{
  "experts_per_token": 2,
  "init_std_router": 0.00724,
  "n_head": 8,
  "final_lr_fraction": 0.0,
  "doc_mask": true
}
Below are experts of layer 2 (counted from 0) of a mixture-of-experts language model. Rows are named router (the router's row for the expert), gate (a neuron's input weights, with its number), up (a neuron's input weights, with its number) and show model dimensions 0-255. Each number is 500 + 50 x the weight over its row's rms, rounded and kept within 0 to 999. Numbers have three digits each.
Before each expert's rows: a language model's description of what the expert responds to; "mostly gets" lists some tokens that are sent to it at least half of the time. This comes from a sample of Wikipedia text that the model never trained on.

# expert 10
It responds to: Mixed units, infobox terms. Scattered units and infobox nouns in lists and tables, such as career after Cup, medal after Gold, g/mol, acres, rpm record.
mostly gets: " career", "–19", " record", " went", " go", " came"
router:518476519486603449506391508521474552439465503509495462556508440557446499416600473516478507520486464436440443509500452591493510509492441438429515480575476459546521553465540533530531519488441536482544424513501512522460536428445453515449494409512528456416528548529460421439511524510498515495505451503483515533502540509574490450427563529543639466446468522471409507476452429582454467530417473429489492620503506453496541510436582485487536535570625529504518453563600444493497481557483462443435556561481532480569549499466433401490497449476569612478512449534462528520434552483445498557486610573494444513452511569471564396487515513417535498570616452531452453645420471458591477480613500496534508550483449469447479521532568535585526486523542470533419493527392519467538470446581420
gate5:434536470495448552557488505604487574444478480475530422522484501466503423459457497471567456445490490527501468485441469492522582429571487446544572462496534464581526556462518419518468584493609506438526505486431438547407602468528480556374466500571468470500614434540526504493547468484471470410496527456449557583501447556515465496529474481524492508533607483475576508418547538417518435494478479516523524431505471524541525577528534545535510527425560538454541474486531436519576512558429499450485442593490548595407471471479519483446544585603543537593401496590509409468524504516524534523477491410531562567399530422472534494387573525538534487483584484438438422486497468530479527443481503477499542504507499479539505378485475460393460416403539457443472513511504491484610530558499395
up5:515555525483441461517533481485476520439470462433548473533512462553550448481485532481459445504495597535501501484478529533506543579456543588463483585405500413437539456450540438529493511590505406505477545550471445525490493458493574446572476465466556466410501525566562460486429469455480532451508457488506546533496471413517388483353467542462503510525530559491413452568421519558487488415454447511508566612437526476369470558506505457385551510633492454485413508439500426472492422500511534502420479492479457480424513549521499531481478495486524449535634432478433493572513535553522452560577436358464524562417521509554449508462445465540508502424487476547442454537587378480480544609469522522427481514540479455570541434572507389510550533412553539432501494484507510526496487521465505

# expert 20
It responds to: Definite article the. The word the, mostly after prepositions like of, in, at, before a noun; also === and ==== heading markers.
mostly gets: " the", "The", " The", "====", "==="
router:518519473477560445479549525554524478534532460434525496461579478564525422558492501471504472493562610546526564512462551508516544450567450407583526538471606483552481491509475528447580604517600491433559500509528424548538494429474474475494430572544501551601535428426562554525516489446537526486494593463419502558486459539474487472494509478560464454562412459506538481574610466504518484523507520453502460477499500482561533507588453574514558504497433589460405589523617628515574527403426463553425451459423449470552491496530476559463583583557527490580402508542491523422577484477502557479513577448412481519534516451491476523465437449455533441455424421492524416459460484471485540509429499442518489581504426517526592548555467452567447506491440450437491560408505489586453443499481490
gate1:601441461448471490516485438483466455407558517446484486537527567537501392494403455417507509476526482426405547546410510524565503471502466534496497538586500544497609467453491525538502406514540484487381470549500514502503514446519443547598434502497531537500488564500520450479549566435464571551515546499388455441502468478575521452507492526489456413558521550553536443547476530437497499534536587567469467503506489451523472452509482524533546438481467536567530480467521493538568556498516524494478590514630513463466534575447523432460348532367437481486479477503542545423508440441456472476591568520515356485463371506463494556466442432477390499541589527473540488515595462496442451528440472484532502539432504379511538468553500490472473504423495579548439419540494449572531406501468510
up1:538629443558527517372544436388502494392449511453469507463446491545468528523475568494555516443472434507527446527522461540505584491507535432455555446587458567501438560520499471472527500598384484487497527500552529573487482540371429464461455292545537513481526497466330443544575550493476515556502482548541479444505487464450542517429481529374503452475502510439490434481529508614489468491520491524532480437435453480397496515520558553524524503514542532496491455552521508471486475473516481486488485498508433554482488484490482555600523515509516608466536507507487495475351447565454489549490468435512514483475459448377531431551573484526546495499524515510569453543455481483522494560493517594492473491597542536528534443490526505421500490581513456372462614588512551511514546503514525

# expert 24
It responds to: Adjectives and sentence-initial The. The at sentence or title start, and descriptive adjectives before nouns: historical, political, military, Central, Western, optical, modern.
mostly gets: " The", " Central", " military", "The", " political", " Western"
router:467518436527515496435577483438570431521514508498472493482547500451475542536481535442472523592542501449479515545513479464493606373488571502511524478498480413467485423498556434426536422503516485483394496660512474504474571423596440410507506493446522556452599464428502373493599477511432491508489461541476445560503575531569609385446498482470381508565532402613478480445465407437565445449464539517485519471576497552514492428535582498500528513503491503514457389589534510482549543444455524534476483434577485536503522538471481425569460470533488526516518495430537544550521494596437484453431467483560553467525449449462409506534524493484600534483389499489409475476513480440414517539498506440569443503516552474485510523507456488506472432551494538530485565469498467504480393462405460
gate1:500394498518439506545506643559451487414417548463444499501511491492456507413568483536486579508505505495484493482538547505481470540492456467484481513419561569517515560433530587473477526615502584532390534521491479435527446504460473501575406441454450403515494530434461476500421544523533467443501435556513408519447487521517498485472553541483574511429492510484470457496436570483437481509472512448451396479555498502539568537434465395501509508403484472518621532471487509527440493460523564456537464493495572508446525543519542448444523444429508521565479500439479477417580477515439469543502399425537460502487400496529501558592462391455489518550548503489544451518604387530589483543526527478456501415446526591494424403583578516491519500530487614534520499438441584532564641520522481
up1:595525582490492530473540486477573503506516630503455591496486577580540453462476607472551544500496479545397391562542431474543552548578412480467547490492511551520385570440417442495386534590483539412469437531497499554484472536480496547467594520596537534547512511498478462445512520403502520561412487557564431485546524430525481526520478537459507481440532473480592516487471464501460525521427544413549420510526588412420547482483541533545485526495486544441495563531468491542469496506450510477422549665494547538520467553511471519519458403525533576454489456483542462391510458479560466502498511482457466486589450430536490489522620479521500496499504451514468634548539541498451503488548539528471509484475511487621564569593521481514512528486605439496536440544527531576562494486552413